Experts of a small language model: vocabulary 8192, 4351 steps.
Below are experts of layer 2 (counted from 0) of a mixture-of-experts language model. Rows are named router (the router's row for the expert), gate (a neuron's input weights, with its number), up (a neuron's input weights, with its number) and show model dimensions 0-191. Each number is 500 + 40 x the weight over its row's rms, rounded and kept within 0 to 999. Numbers have three digits each.
After each expert's rows: "mostly gets" lists some tokens that are sent to it at least half of the time; "gets" lists some tokens that make up at least twice as much of what it gets as of all text. This comes from a sample of Wikipedia text that the model never trained on. Tokens count by the router's weight.

# expert 10
router:505528512499532577507507470451533466508608535499486509464482496480488504465549433514528539484507526465558590568491426410525466573509476544537492484435563499473427558512558499475490439460502471492486513542490532482516564514525436495503438522560427522475456506560455505559527525500566461513482503454530487481524493526529502538502533493488457546474492489550479563594502498521424564537414532508586451490406513538468494555472531470518530482469533451472554468540468530494485467491428533527469511474499467485505502497553555452494474424497518440492479557511481512526615453540441505437
gate20:501457434524480496514495514459508523518501496530463439463439514521422562519474557499488507426482506567445464510502500526541501495464523555561567461488443495578555427476552527554507511453393437551451488493523442455583534514507497491511450549499491500463527477460545518533526477460503493465503517511488413401517544424530476477515492530470452520443457483480508441456419504592549539530467503569486493506452509513420523535503515546469543508500465476499582539574480477483474499455591499517486462521482518478518501480459524510597461544542531481546552556489518518458489398498528541499
up20:539435491492509572449533445534456502537528536533461498524519446456489414464536452551490515433549454551543487518516475516417578470461510460450526528496560527548494497488495515465535515526496578504489491578457500541456502537520521406546615473477500519552504419496439504536510546508554481505540493471453492525484513472539428415518563550479521442600525516506524542528573491587449462502526507575527534542535517499456434542485498494527504459542545453574454521484466520488476486466469485477522496431514470481557506501508515527457489596477573483531458431521495489508495535491512543452
gate21:464532562421532554518506550494531536554576501516431467472511472484539504505489474579577525486474544470462508480516512507539531479455506485487510526476444513488510457496534487431514525588437532506459521556530481466491563508508546557548446434516532516439541488538529466511423496455504489453530474542526573495537505471401504514481485501466504438503486457547507514505443419509460530475506476577488441522497461534459519464523514545510484479490466534593583479476497472513570461516472460492536595525484472476439537391481370530503553509477522473492548457535530457530541537536484505411
up21:453456389575499480559587509490550521458510525506502500497516494442503521465527454384476512499519418493533486497436504451487487531537493529465467522469483525494495670471455464502469498480505496495493547500427519559444425517493588453451603470409518487542473535434506518509508497518450506492487572538469522489519544472575499495505538505520482435449515536529490500479556472528513504524500482446468460527511517537476482553474545486566490491527532483441490489524455508507491462491539571525453436537389505484514498559455566455467483448535489541501486521485436475471505487431471496508
gate22:595537510481521430428489592518498453483531497513539456477479510484384527502485514519384511466478517456512486492490492481497477509475524479497452510575462560486444491481554498462609522511451490461506507492498472603488574518458389472497528513445473528472536519561483458522512546469506544449503468448528469515452486483494558539486484457481517571534420536516501461532514502433504514508517503514531490528463491523537541531433522450543431538505565540463511513501510402508435510481478492543548499488543478531462484481509523549533514442469530514466493589502441411548520573526450468563
up22:411551481472463455580509515469423540454472506472494523519509511471609396487555535472546535543458491507520468514526477572489435497501486591542477467479511484525534489495474512540477456489472491541537523483476482401465471525516521534548493516502484444446499523469573516450492444454527496488493475488434563502529461442534475504495524514564431513422542518436541534436550473593419542512486480476451501516522507448498502541552500507512513542416444433476499539455599503450513437475518536506505502497464508512511444507453511484477489540530487533578490430539508585490516433503538563474
gate23:516544490537422547574598492495482522462536453491491463559478462509582517543510549456487517482525455436482490479516518559513476508485480558502527502508487438418522480519536497460496433523409488439502510555433477565550563522424523514471464528507528514477460510530532490462555564480489437502489418492544479579475419520468449526524530527495537533481520562466453579489474513546464601533468519511500447513517505550465461506512431535515513533464552539574529507542556518480445483458420448578541509559515472474479525516538498447492468537467530461523403511538490439468506550481486461495
up23:472519587475532448466496477500519554473413478418575471448473577543459570494479521518450514505507413474513526603501482511541465477488466520497486524525522473527508544433554519430469531507488487533508541471521469556502575446482440466575503596550478509499458410483507499507489502452530497510462448448544557481448499507595547495521464533549535532510521468529495447497508521482435474500484493523579486483413430520528517480503502471436521446544527534446559513504469492522453490552481543503542488493494460533541546504578564479445519528563538478451553484525545480428513504454499431458
gate24:471490463546451509469550443470492473455480479566490539505553506518420490537601454524436479585456481442544509525493458522495550432452501561512480515542518481458415519535502547478519517526541463488473496475539524489503530542466497469499551485454466541483594528506525488524447553483455494493534534474482535489455533489474533390493520561510437488453515490495549500487559498473460534456516501534511543427412499535515478479493539493546568439457591486506461515506462494538499555545456509534457508502474499558546502485454467595534536556522409565484516474528503600504431443580535525467
up24:493495504511499507437517484433519488513519510454513443468460489527488511430508489532522519493524511597515509569559473510523422562543583536504505452482483459508542485443506511422555526462429503432520479553453532490474450530517536516435579476525453476434506462484437501476456477457457532558503531446561494489533503496515464549526487510468511464499493509524520531496481469495519494454479562490481642595503504535538545527415493527479504419478459473500529483481561462597550415524562494494544484526497576577558429472496503593503485526510523525586503488508484425499487515536487476476
mostly gets: " been", " it", " was", " him", " are", " being"
gets: " was", " is", "ed", " were", " are", " it"

# expert 6
router:490564464461578523468482425499491471532572558535465502449518486453441427495543448459532565491513486472546503533510451468507465566553446521503480471454538543456505503525507539465497445470525464484446466493472564458483608529539497570514458428526469563480429555530472516521589552528510478491449557456559527507503515509509505531516551469485434493494463449564475556522449514492429511553468509474549481522466536504484513532471498438515533467469484482573553416585473515508482442508459526515446548496505458404538472494550580481435452463506537493480498513472514518495568490525441525441
gate1:450505516459492519555453446488492443566515449528595485571470516470551467514529485496476561444551477487512449467485491453472430551506500497581463546533528419525516419498490491481523429508503520544477470470503469525454503445488475550458492420491418534472489476506481479548483517457465558526524466455518436444453514471457549469470486491515555485445531473540505503481475473444490454528509508575501409475497545530507473506445447474555531529451465512571470503483391517515576571559462552552446500457501494441492510499494565495460506493462542444465474429522479421480558562466535563496
up1:580419467539516492495470458506483482524477455470477516539463459482468431503597521553492455525509530481486488507508524473537511465497487522435587529534484538516442525490374513493477552497474471505452536495484555496468516460512464470506507510569565447510511489540531512532414515500518440445507558515538470540540531528457486572524534374561510443514455518460381513543449500514502482543428429522558487464456556557520461516550468586532473467542484475531476521500498447520482513519502524477546472510441553544536561486490506453578497501516470488573527456508417516542451490528446498490
gate2:452559454476552523542497539556489512468535487494461471474441508471499524486479573536444543487483537509551585532460510498480478475537470584550512537501522480539473486507554512575482508469455454514498540513512451449497522518454454486439447473473490531525512414498451480501491529510489474510550464490553536515529484448542507495500453535450499561539573526520453439546400537443629466400542477544516511437528526476499452529494487474506502490490459545545505582460530488433462416491526530458462459506554506481491426590536463435485515460480559457532439532525538510494466456576429514501
up2:557503486451524519474553560561402487502533511564499525466537478467512559490454543518500514544581459521536531488494494546510413509521485473504570481485435493480497474468519537472442510513551525499500505489448521447512531553575542505534617483469480521429510598462524505479515507549496499530512532534534519371527447444481449554539491509502533485613487504551481474433455480446581477451519498447546440495463519480488530553457491494494459563515530515582450483475482460498564467502569494458566498503434451445511480476506523473446541552486543474463517494479461549512456497495545472441
gate3:514563527551435472490502550485491478492479546545495508498440466525485519487516463521481500505483501449477560514492512494469509473480469510478378496545440483470511500512476544483484432498506503513537532548505442547509516474502468463496547454505552540550466439475563508535551552500442470498528534446594524490529532497521484524515517429491548579509488490509481402449528475554558508473462494571523474492504591506513515481476521525484540401482396557582468495581486465478531569539543480502486536460458587500528497539499506459446566514579585496556446543544499445543479518604483536442
up3:455498444495542534512526482592521510507511515506610479478490422488469483574496501531508484457532513497469454426445526530444422590521530562472481493513543446497588497506501460512512570454510557504526495502485485497434457488483551526484491500494458522432485477476537508501546533492535426514506491498518554479553456579454457467413502523468505499470433504555541540441578439449485465474492568558545550608548495521504548466540567483528539495503541502457539432444522503468492508447484456453546473473474532474507516511454448539503564514521493478481473499463449500511442404574441518495
gate4:467526533536477513468479479479458511503488534445497538476451562597506478475530463466522548578562477492536494531572485532448514490516489492496446543500480459430447483486478521439538475564598474501521479529522462496398490479514533601536511449491554489407446453509517575487583491497498469545488513563459569499469482449497505489362449535401510454518517479512451495465490502477539479458514454440491538524525518468493504488569478521513580482450474466506543530433507555487409428493489518478517449456464552522522481537535534501509432488496551500550511515518500538505509534421482451488
up4:483506557502477468533487473503507449457525462476521575503459518474513510489489450481529524478484472541493429541489502513470526524512516519548428487542456446529483451513443532454437458558539499468587531495486471423468519522474470594534524509457535449418425484486495574494462514549510460405502568454469586441481511443439534456452541560387455465516460412515443514446471462468517505449524441505515508460545515466497481511540492536511573478450515518519507440510548557484534436442485473491502485518476489559475538541555496528519467411470471447464537559504580483521535476437505500483
gate5:490491497537519481568521501527526447474595534536507578471514512491456532459497580511538496515446545471473505500512480486427530547520508524442510456514410515531498470508457487539481560550430495484490514552459558502550504512443494534463500474475523540454456457508476448474544479522570497475541490501479581558523513485556503533437503462500452495484464489565444544463449505425513481508462553553535487441516502545487407545564488431531508475530616556463573462582511558422468480473582424532479453496499531522553459543454508487491406475467514555440513544480504516451518467511489523495
up5:535508548437454551482571481518434596546518500493444460491511492478488480530470522531544500438534493498584403529555555521504507450511543539501435478455556515515490517497506508530460482601534517474482453536479513502463484523536477526486456527467479564400553481500490487482514479441479511509513478534439476508591414623525554492463463513500419429458500456485420566481518543478443453463476500497527457530443471487486487465510430520502542433500537540476503517447535524518553578522496456546493500501504488420479520477473501473509444506541460477504428436504487482502433452501524560435
mostly gets: "er", " major", "s", " California", " real", "Al"
gets: "s", "er", "2", "ers", "en", "ar"

# expert 13
router:567556452501534501466514421442503471533552543565507476479492512512442441477553456521503495537533509458565488515496455465576459576491484572556483482475567517380454519512535531445511484454529466482439440460463586474481550516526472500504502453513454499400473517526447508496537536485511497494465567487539512449479481537525479579537522511499475517516521466533487510575495529483430583522481534500542453515436568526507521553522494408542525539467498466516527420531464499583464468479431553523483551487486478474522463465566541500468458458551518460504497515493449577497559464548464540469
gate6:467478433488457456488508498525507519459446487524536484477471541486452482510488467553568558476487459542538487476477532445438453495447512497440554495408443503547515558517498540532508464438538518474467475442504448518514526540513512523491439554451476455505506473537485495558531503519555528462529492544492417481494547509509418524489513560414522441517498536431488477504534481471441604517462535474495484449429479502529473470568546499510449489461520508464406542518498457471495541512410528439546452509541511471523535479579445440532448354495540521500531532529475505494560509532591527483
up6:533483505489423532465456499496519577512514564482551490492423557525525517431510500548497502469468541515479504478520465476416516500505458463518597519449510531579522536526424431453494576493464465453525501509449462485469535494500473448508497530475498470576512487509466530540570542446522517496538448520546483529506539454555434512450479505452501549501437536523516501474534453506471547588461524471450448440458476485525482492537447491518503491492469496497420554527513476520514609518442472396510415547542557455481485508561497515441495433441537428536523512431447479496514463455575464490
gate7:469480525597463486532550433430447405523505510517498489524502507519523443513491444539541491463495608497485501480531527489487493530457516538519487521471474539515497484494532525472477467539502491505526463427580568497481483445519413513477492495516473477510437600403481443427475479594524469456525472550515524539459541541490556475496517509534479551487549472505566470472481461525473555482470504472506543514516555440417533529440442478545484513551486460541507535450428453514559548555457424426543506495497480556497493457585529458439529535513505455478477572508525556474438556538503513499
up7:513517487478481503496468485485573473503528481412513453513455482535458473530538473547493543541446517488532478499524512535542459532466525512481528467467510435495471420521536474543465477485531469497495524541455485512451455548583606499541541539555570544568502497524570490521572485444468536500482515469502487530519419479485490499517504478515464444489474544481410434484502532432499455544473534500427500433470518576480589506515481582503422448531512484470523453470428456556558402469510477516447461502448541477482527526430504441493466554505445531500536438442502474496477528562587554450
gate8:559500472601488573547541476521447514491517516477490574532494555440467496449487504478542489552549482557459538498503485478430463544486508502581584497490527526492496478471541435482429504509427506544535486455414494493473566561456498477493568499484560404544497523411453495540556507560529479527487510468532465484454527516588435513568473536481529541445495497433500543471466447575548481512527503393485473529526504528442520487487536452558526537473479553526495510540462494443549504472531483516477502522466466539528491483516601473502536477531532504452475539420441577498483479509511463522
up8:498519499458536493479485461498490506483509489491474438435494533518560505562520492451504570494413473518549503508519493488592462522517463534449495552520397562454564513528500440546570444493555573458483462492486510495503414485484408512516429499447484514461583481586545456445432455468433609536485491589504441463512533468445472460519525485532483487525506532499443509507465440488487554492471496499486459508518498516553512460523545528471445513525471520455520469498577502491553548532485543493537547429542469542542542507482434486544451469509507439468419533463494468534489480527500492413
gate9:547487533578472534514490427534440518544507529535417541512494453487478481452541546492499466431501510536419515460477473452495471475520512505473455487533430506551528512564476466459472487491397509466501525464470525492487519492490438507479545480507558494466485479423511470450536443428538499439405507426530554543478500478481488517503549490532486488556443509512482490469365434450460479445413488524537432535455509472530521515530545526472469484466518467545481508496493509484560466422493563534463449548429480475506481526466520588452504494491469411536462489509580570444472528481464488547
up9:496540475441512516484549476522516487488544466483543443548471526579481518530435476487502462478554514474613440504470517481447521513512434456437466533491521468500490483549542529463394498537567500459509462447470478523553499482473482474500451478432454521580479473502370492474509491562521450570503371483492472485437485477597525510507462457501527548474503527504500456517561508601534484581505550513500494497485442489503518518531481512534554503581501588444508452520444528463459535566491535500489551455494409512521491479510505543491515474466445501506460498530467456528526468491541564486
gate10:558489497555523502466478456435489507441476528500579445440545540495457563484459510512458493535520501624469497450515481471438511459545496499453466584464445526521542476434515448439500509509536455488516561408471509451493493536548497517499499410541429502594448503533487538438595556478466499539498535486479440422561491446444507452489577471445474508503486539441462517461481505479467470507431543533499462511517476528486551478519463516505494555461571502454485509422458590547522506525485474514474473506447506488533473465501466486496435443520427554506483508502504511457563518477499437509
up10:526482467451479550500473568433516498512538457481463532521449485476522467558573528565529508408497418457450517585442543499556495534532518531491480506444554499463413436469492542445507513538456531404547423547487515501508510484441501529415531519502568458485512513447486573529395457531506458483448531528500532502524527502454528490532503473545546501550440475462500504525537517547507541468475471531545526454499506494564561542524513498458512490554457515546454504527533499494552485514497517490479493486545498503525509560556438586499509586474465437541499599557456584542465511487464478498
mostly gets: " to", "ZE", "3", "athan", "OR"
gets: " to", "0", "3", "1", "2", "5"

# expert 4
router:515550480468533513495502456469509425554590505563512478511449470473428447468546468513486539500539514451495532552538462466543443562462457549557477510478520516438466548501476531448522434437582505510457493504460566457464558505514449576501492487516480542439437520550437507519547489483531492446474534485536491487498474608515487516556568497527469491499478495556479583548516592450468525565475489473528465537433496543463490528504529445507512524439520479501528466502484500494438470511471510518464508437463459424549518515562533479508446456565518488487456573498424568478587473526436503449
gate5:466510497484479494564484429500486432461489552535517474469494519541491509459569536438498578549480523502463470492493558462425522522469526503544418493481450551493464502550511444466478554494468523422472590540440537478542547484435449469423488456491594546506452501502491534557506479513473521483541502432497627556508441503561545505456462475556473619477417507533522497479498546445467487478506541500596528452529530503482469490501546466492538498491507538484479445556505576407551504520502432478513494510496498495519490567437478508501445430465494519484473485458516512447459481463483494511
up5:541467584485505504473563500596458499536550464533424483481512522518519540521498554544566493471506451502532417493564495456533449488469524509547457514482488467508437439518578529573507432566519519467534477519505499548416458553555466506489466429454458513485486477514539475546506461475570551511456484511489503453528444604529551454566458476528439434484510506530527483516481494515457534490543539558500454557496507469441487525469519564427516447491536456548483476470507451513548536446511452531517443512484519438529446577453486430488449514552513506476444462478545501440496476470534563434
gate6:528520465510489522474519513550474504599472449527569534521461511491467536468475503565569530444556529486500427522499523495435467481426553515403527515404497430489506535503540485544515493490434503509441492424541505480451553505505534479520472505396570472507556403488490521491554457555492510419530571530544549524501501549460466495451502500492430465521432477449457488501470480421490530543482476468537484505488495490592550462499592530553537466504486468541463445445490514446499456508470600534494459482512542489548560474570481527470514462499544508559520512516499522475505494481549524556
up6:493527537584455461441467524478539505576536494544502510469463565520489521478452461574500494522477479482527456473502515484471489513485493447469597509452515486538543531538523458502532608506471535526460597504544536459476587513547441498561529581396511507489578586560486478531507498531474521495586478552523509499594477485474508527465506471508506571519551510493490489465499526468496522542504529497457494462442460523553555469495473547562499505535415513475495553541565523578506526476513507415516434535494544411491535500514534449447532489512563522499520486421516528462482482510574486534
gate7:475491467493536520542509484425502469530496459479465465525458470539494455492529494501492437462547565516441542476525529487511576568468499547469475502488507572509556477471516514494468543485542492502472504424477541523526494443553499490504399461448484437467451544438530447440553418575548452550544510584456546534417520532522568454517515522559485514495472531407527445480435598498457531507504437421494545510499528485479493477459437570513535558488517465431541522552510490545556523512462498439489545476486493571458488474509485501488473503556496452461487496521533586466481486451417497528
up7:480528623480456514483432504508476472484525529490444475535541491547499428580435453548460558487486513473507520505504466534577496527506501477492511450505536481551424450527488524518549548481427488454501496532523482438474488533489566480520542474566556522512548529558500494555484516497481493414441481470521495494540470490491454475482454456488469484494496520434486463555445472474581479500504571517566434481494521593550554555529450518548486466504603542486528487460498501496455441467493466552495482543501503471506499539396522474545453550558442441516550475446509452499458556567585512455
gate8:493525461502575515503459486445464440515477512432435540478534467459506462554513463463562446545498491516486515509580480519483437590513511572540510586582464500489553535489499517504467523519515515545515483442467477487500567505455530496574497466531478406546529540417463509544498526546555556543500479525539486481452541519547420473481512610466582531438473485406502532486497455472524511517494445459532507515533469524510426500464532489585490475515454521507485539487474513411542521537515538488477445426523518548536527571536531453489509493484466564461475570465510544467554432511519516510
up8:542419487523503499465487515491491453389547478526497503467551616555484523524480481475463495524446471561488495456506485506584483458492518487568503448499466572490573498508448495518586473468509588521494489562491413459455544538529459467565482494466503492529575533539518562502445526490508518504502471522438450462464558507463467463471561467479496538459507459475501479517443445502527527454459449470458417539536585536476507469547518473478464542448521502499518552500576491511572523553456509519490563413588512509505481537437483527496495520499493498509434537458477499507507430534453470411
gate9:495491477522577551464462418529452530549491580502420519514529479526459492554448531498573448420482551482467518441490476535454508463511528455509504478457453473511546480553501440468468485508472450499482480498530515451543529542457512483474496522462609480482447508425488499513517476496494450458504522568566421495558495467528464486472517465504495483494435522452469501420438475548434552458465511497468420467471515499599511506450512561422499558495536493516451474483486513488493474495522542542449518487488407562411462420414503577464500469502528446431462467527526511497537537471481498534
up9:501471524508459437509583506530503495509586475503498518519505456492513490563534515559508462492495503535592471462458531481534564517512458475489443524439513566545464490522571430496413469513562477470491519518446425538501486462475520517478514437529454519542515384469440513531508541431493478575447448528483496516458524509540564508445441475487494512508546521522496557486554500528409480469448462514542447543535481451519505457550508488527507491561589587478517533550541502461535532492426548438432501444501436475512547489498415518490532485491495562504445496437452561472430470502511509485
mostly gets: "av", "ñ", " stat", "erm", " Luc", "ón"
gets: "in", "it", "b", "r", "z", "l"

# expert 15
router:558532537481504492472499403467518413506601542528501498463477467508482467444532438527532503450526525482554535588531453476552491558526470541499468491445516494457485557488498512489513469474557441469466487492484545441499539472564429517469447469487449556466448553566471470508547518495494454497498543493524503466519475539587490489502526528490450535536504494520486512558472530522418531543469518505535452513444557500501500582465492412498500517478528515515549417538456549558406451461474548535454507467542441409496452485552552465465433482529485441475464539487477549479541419513486556448
gate4:477554519522437505514443521514532497484501516499533493451477566588549469461524437512509544567522506452512462496558546575500515472494499526472467527542475433448488512500518493461505456496547504457539517519475539433465528452498563583522483465452557528411465444520539549489539471480466474514522531500531573412475523475518503519383524544454536441486547471555511480455436580517539508506483485414538470501544495409517473477583473541465516439447521522607507582465452548475474463493541570532561505503574511487501508502484549489503511516453531447500471421479467532463507508473502457476
up4:458541511508480480515524529562539395428562447511547557538536504514527545472519462500532533579471495497508438505520558526472551438555523558482476490546512495478455506501514513449456502575488489446506525534492560437433524584455470556501519551501546541420483505495468551489478506530503511546561545408534518406483541459479506519440503566471526462427537482595497528430415497499496505496492464497492482459532529463514507471580409542468555501485529505547500529534435530427502415417538492523512507490499504527477537498521490532565465494411511460452527533499556475500514507467488524486
gate5:459483515528527450483489495455594456439526551584504496516519552415493521500468517502457483457450556464449430470470450497381503461499432537514503535484485569483434480535489563500416504489486429510520592549434502502535495501485444490517480493478459505520468463465476571472555474551486499490486487488498580511492472426566516505475445479526528558496419456579487501484520472488533481534475545495546521502473457445487456466539489473495483494498556508548503429548492511422564521484530464497516451559554385464493439554429503496493478463510487535472478558568497534449525447527477485531
up5:495481509530450517504499518485462479436591521494528546541457478553484479480528531507544498462501412504594430472497537547471491519509472542549483479428551471506450454509584494512480503585585447510503514580527518516476520561534471461468377508536531547476525490548532429539579446511513529525482494520477548410488488569510510439521425467514504462471523488468488566535507437517459510444485494595511508499452474482412512475509502548445516427506506440510480497492476500488447546467432451547426494490487510434512460563543484434480506525536478505441451501492504455514501450498544550456
gate6:527523474528492485421522500519452527522511484524536534471507577536435515482456481537555576429512565542523484514564514429387485509476475587387531528459540485509511530508506479530504445520480491456488545428499442544480445527576482456484459539411509462459444431483498494516549471554547510481506584506516486463512498570508454543442557536427497468555547534500529482498500501488449563558444495487530510485418533494523453474498548507564500507515512480422511544499504435506502530479464547499491436488546502452494561499486498556490524391529510510572536514488514529474535488481567548543
up6:568493480544467456465496492504522529548486519472504551480435499524504456407486468526503520477446532537520525551575464436457423466475461448433588505459565511523485523566483471479498581484424511529434594489552518494460477520480475476489508580519484464524490519501498485537485507497566495494551532554517442519582525502491460560469553479501487534547571541578502498477540493520494492501470524479512487488432534497515491482479531456539567531531399455460489522549534556492518611512500531474443450540503495455405524503481517577478565480533549465511463468441492443503534467423556464533
gate7:499461476510464524561480484399490483526506405545481506476493452511491488513520522587517508480597528511452496486481503464565530567444494540488448561448478593572530523486474509506500490510493501529513440464484527581485475514502464505544544470449452460449497541517511456396511473513549445522508480575499591484484575502526525515466564522492500535533493481453547431479481532481444518476494468454484500501514521570528463474478481555496530521531497481453527549479568476473532545544525497456489467475544513501417437462552461505397478534555483421527506556501541564507467520486371494553
up7:449530552486453481483470536514568444495510527505499464554498518498467467612522454503474453476474578470508515484512503546434481553504520487526551495517540481481492417490510537485536464503448483470439456493544450450462462474556569486517467435600573444521491546461473484595526473441492489511442482452518483520523432466516464418513529500488530426523492491455476450538509517473552506541461490483487489505437519546493518510482522485535477432504500453516507421511447473492485409485454484598525543537509497466580551489453460489532500519520495468476556403445499487408472587505557566491
gate8:513520502565441524494500450520469424475494477521454503579511488411542504502465491491540465565581520608480491521556469455429493544484530473572561516569436506449501552537522475466474517493467564588480441459446493459511544477505490515502522491503439504484482495446511444446584491537561502504442504494519465480426498492540472479532506560501571492487495438501520578492473432507530515515508478481522499533480439545471441536525480485551480540527456444548489531510463517376545480547515471507460471539432425542505512545458565472461528466450493531467446542510558527475521418496550514513
up8:517515526526458475475463526464466525430495538509491473418515613525507463579512536471461510558446463518549449448464526542544483498481470526500517502487467549413578498514458468514567509437523586442511489535513517466422459524516449505542528496507570467491535492562528504514435500520481582477519461502499473505467542529433504478471556496547479480447478459540425446473442515548511556489449462498444475513512510572538473508479561545478495442466479537486551559509525494496539483471483529472607504447529481508567508553514470500460445560485454504526402551458428460559460473498445465452
mostly gets: " that", " which", "″", " where", " career", " who"
gets: " that", "0", "'", " which", " his", " who"

# expert 14
router:548559494501532501483487450503536515540538552521502533469494474501432422462523451516520528485511520458524490492514429457527459561527465532528478480440498497469449515469507537479463458484531488425488451512517596454512596466546425552480476431519439558446453545500475487580600545541532437493470528489548514521512514545520483518559509500488473524544495446551506532520461494488401519554428561528532462557449525503530510521475510487500499504444495482517547472599444529524473437454459532527477526465488481439513510494534530500462482442620554456486476494507452532509548493535388523440
gate3:497618554561466464602491515488470458514491484531481494522494468483461528463538531435456549449423591445534502470468494566483527482496534497460477442552476521509481521525466506514524500478535469582537539491545512541536569465438459498485505474482522591492450417476499513534515494479462483538469527588532571508509496500494515515505489519490518504550595520509538497477552477582520503547528445613505493529484525506537533471427512504491584447456385510562468472585464442498507522502482567427533577474485511485548505533510446471514558451508510479499503523479455514471503483453474513463
up3:512411491492551513553563518554530482520552548467542557481450430508436511512521536552460498544470518456521449463449513478483475567525571535454474491511521506497587519505551417516489580450514489471536498453503536458506564460523534513496586483492527545482466493453533501525569595488545504542451500506472513491527491589461481557499512506505477496510437509613479534442504481531512499447411530453544498473559476461499533480527516482552567428459510456486530492505500564494458571453525403517525482446513487543478537530531432506499531490600506471466507455483456415467463455513487487497
gate4:513572557464525497447475476457494491474531587496530553417481570489467473424537486501501491494577486503464429512561438541446533483575529481478476530567477453453482464465505510490517440486542561502568514472479471444469520501535539572529489431464504527459472448541487547499559465466473482555459529573471534502428500471566545449407516439448497442485512500493492508474470556466541486475465458483463410479551486429503525544540444512504458508444510493583545508460508550424454556502507522546468465460513544494499467553503474521575469447439529562464478503540535498528486478455484445501
up4:446507555459471480563491485533508443469527484452449598462498551494474563482520441466522471559539454524518414487466496513402531551579566505415485515590505464490500496438479528444489505569509486541545512545456457460512530499463461581567477522491498493464487524444495522509510510516517409492497530444555595449455473474496493477431507525484502457463458472516473531432407488406547509520500508503556482499490482467522516537564491467468503542472530495531541464540451487456563422460482431524514498524482524513500511545540470523520480413461492504470516539470558439566514530473529452549
gate5:472458491484560494478462530527473453551575583497512488540495532479474538482437523519506485485494572476425487522530460554404517531501526524599405524496456560459521473456471484521485586531477448455545472494392528528530517538483533459451531449461473539524404509481451506501560531534506531448497529530524596480495474521509554520487420488546547520508492482602479542510530479544462445507483535559527536533508454514472462559555476494528503477533564557525455449579440521453482486511483453470489503543519528541516446537542462492501517439462509494431501518510540567453505528452438468516
up5:528523520460514516494560437555426564441582461560452506514468513544471497475438483566510505468554464563556439546525545544485477515530510531542440505453575460477440422531521482528529535542536522467489464518511549507448465540517489549443433493447471553442439505535479516567527481455439582494474518520488474474567460545530526490443466497535436447452518561511464482469580533500454458471515469560520523491472521510478474437494543585452512436529519489547438534479509521521550540486485458498465479573490532419524503500530469448406489466478476478463425479485493484489510519486482543428
gate6:478487541554488480484499509587444539559461458560494491507477539469439500559522509551611541410563519560515480459503514501472516532453549580449565488463557492517513536473516473566497488495435488479460490509467513540500481533507514456501512525406445472464532451478585445551541495488539454520490574510532446530536530511472388499531496531468530458567496445517494538489563524435419523533450483509465482489475516521552473453497589582507458462505541491447490552486526532473484460465507508532512407478458501532531556524500480507447484442561542486553548524515474582516493532516532532536
up6:527527468527435514481467534498525539533518519471520459530425566503529437418487529504517541539461525518478508496562505445456476484486505474443486481449583504484467508485441425467531532499478514513417551527477561519428516486530509480485584545468516424503627525452492465594516533484532479521524504526535485528641484502513494491489508502546511469474460511525478512461464510514535550545530514474510453477494528529531506465562494551532511507497464505453516518514589522516514635494515480467502427584499557443483577518575482499440494471519535433556489507441453501520515499456557436477
gate7:457491417509512514549650536443468459548518449472490524486511461495487486480490537580495445457542540518479533532530521477478490529426467538441442539443526566561580563447526499476409498521501492552531484448539494526493516498569464472530511523445501474512451542478514477474532489532495472515451473531486539552436590533524561491563539557499515515474528564441495443474517517515456520465486431467521544519457509473446464523431456532474467496518469450507533525491509472472573437556517468440510493456460539504495422519557519484416519522456552492546499584502517583497471511506453478531
up7:515489593522499522513395533535585539484472528519492410572475499592458444544502478460523488422491482478457456524528490459538497474492499473459497524447523471516436402471468503464530486499513437421526447465497474506457436479463543485495527491550539567529513466500460536510529473401481477514508448445537457492550447491458397474516467486466466466512513491478482500490453523475607510540511521454530469496493566578495527561495506506546504462475547496449542430518570458543446496482489451565464489476481475470504480511462521529566497513569535492480555456479490448462494505577577508455
mostly gets: "\"", " York", "ana", "ity", "%", " America"
gets: "a", "an", "e", "\"", "u", "o"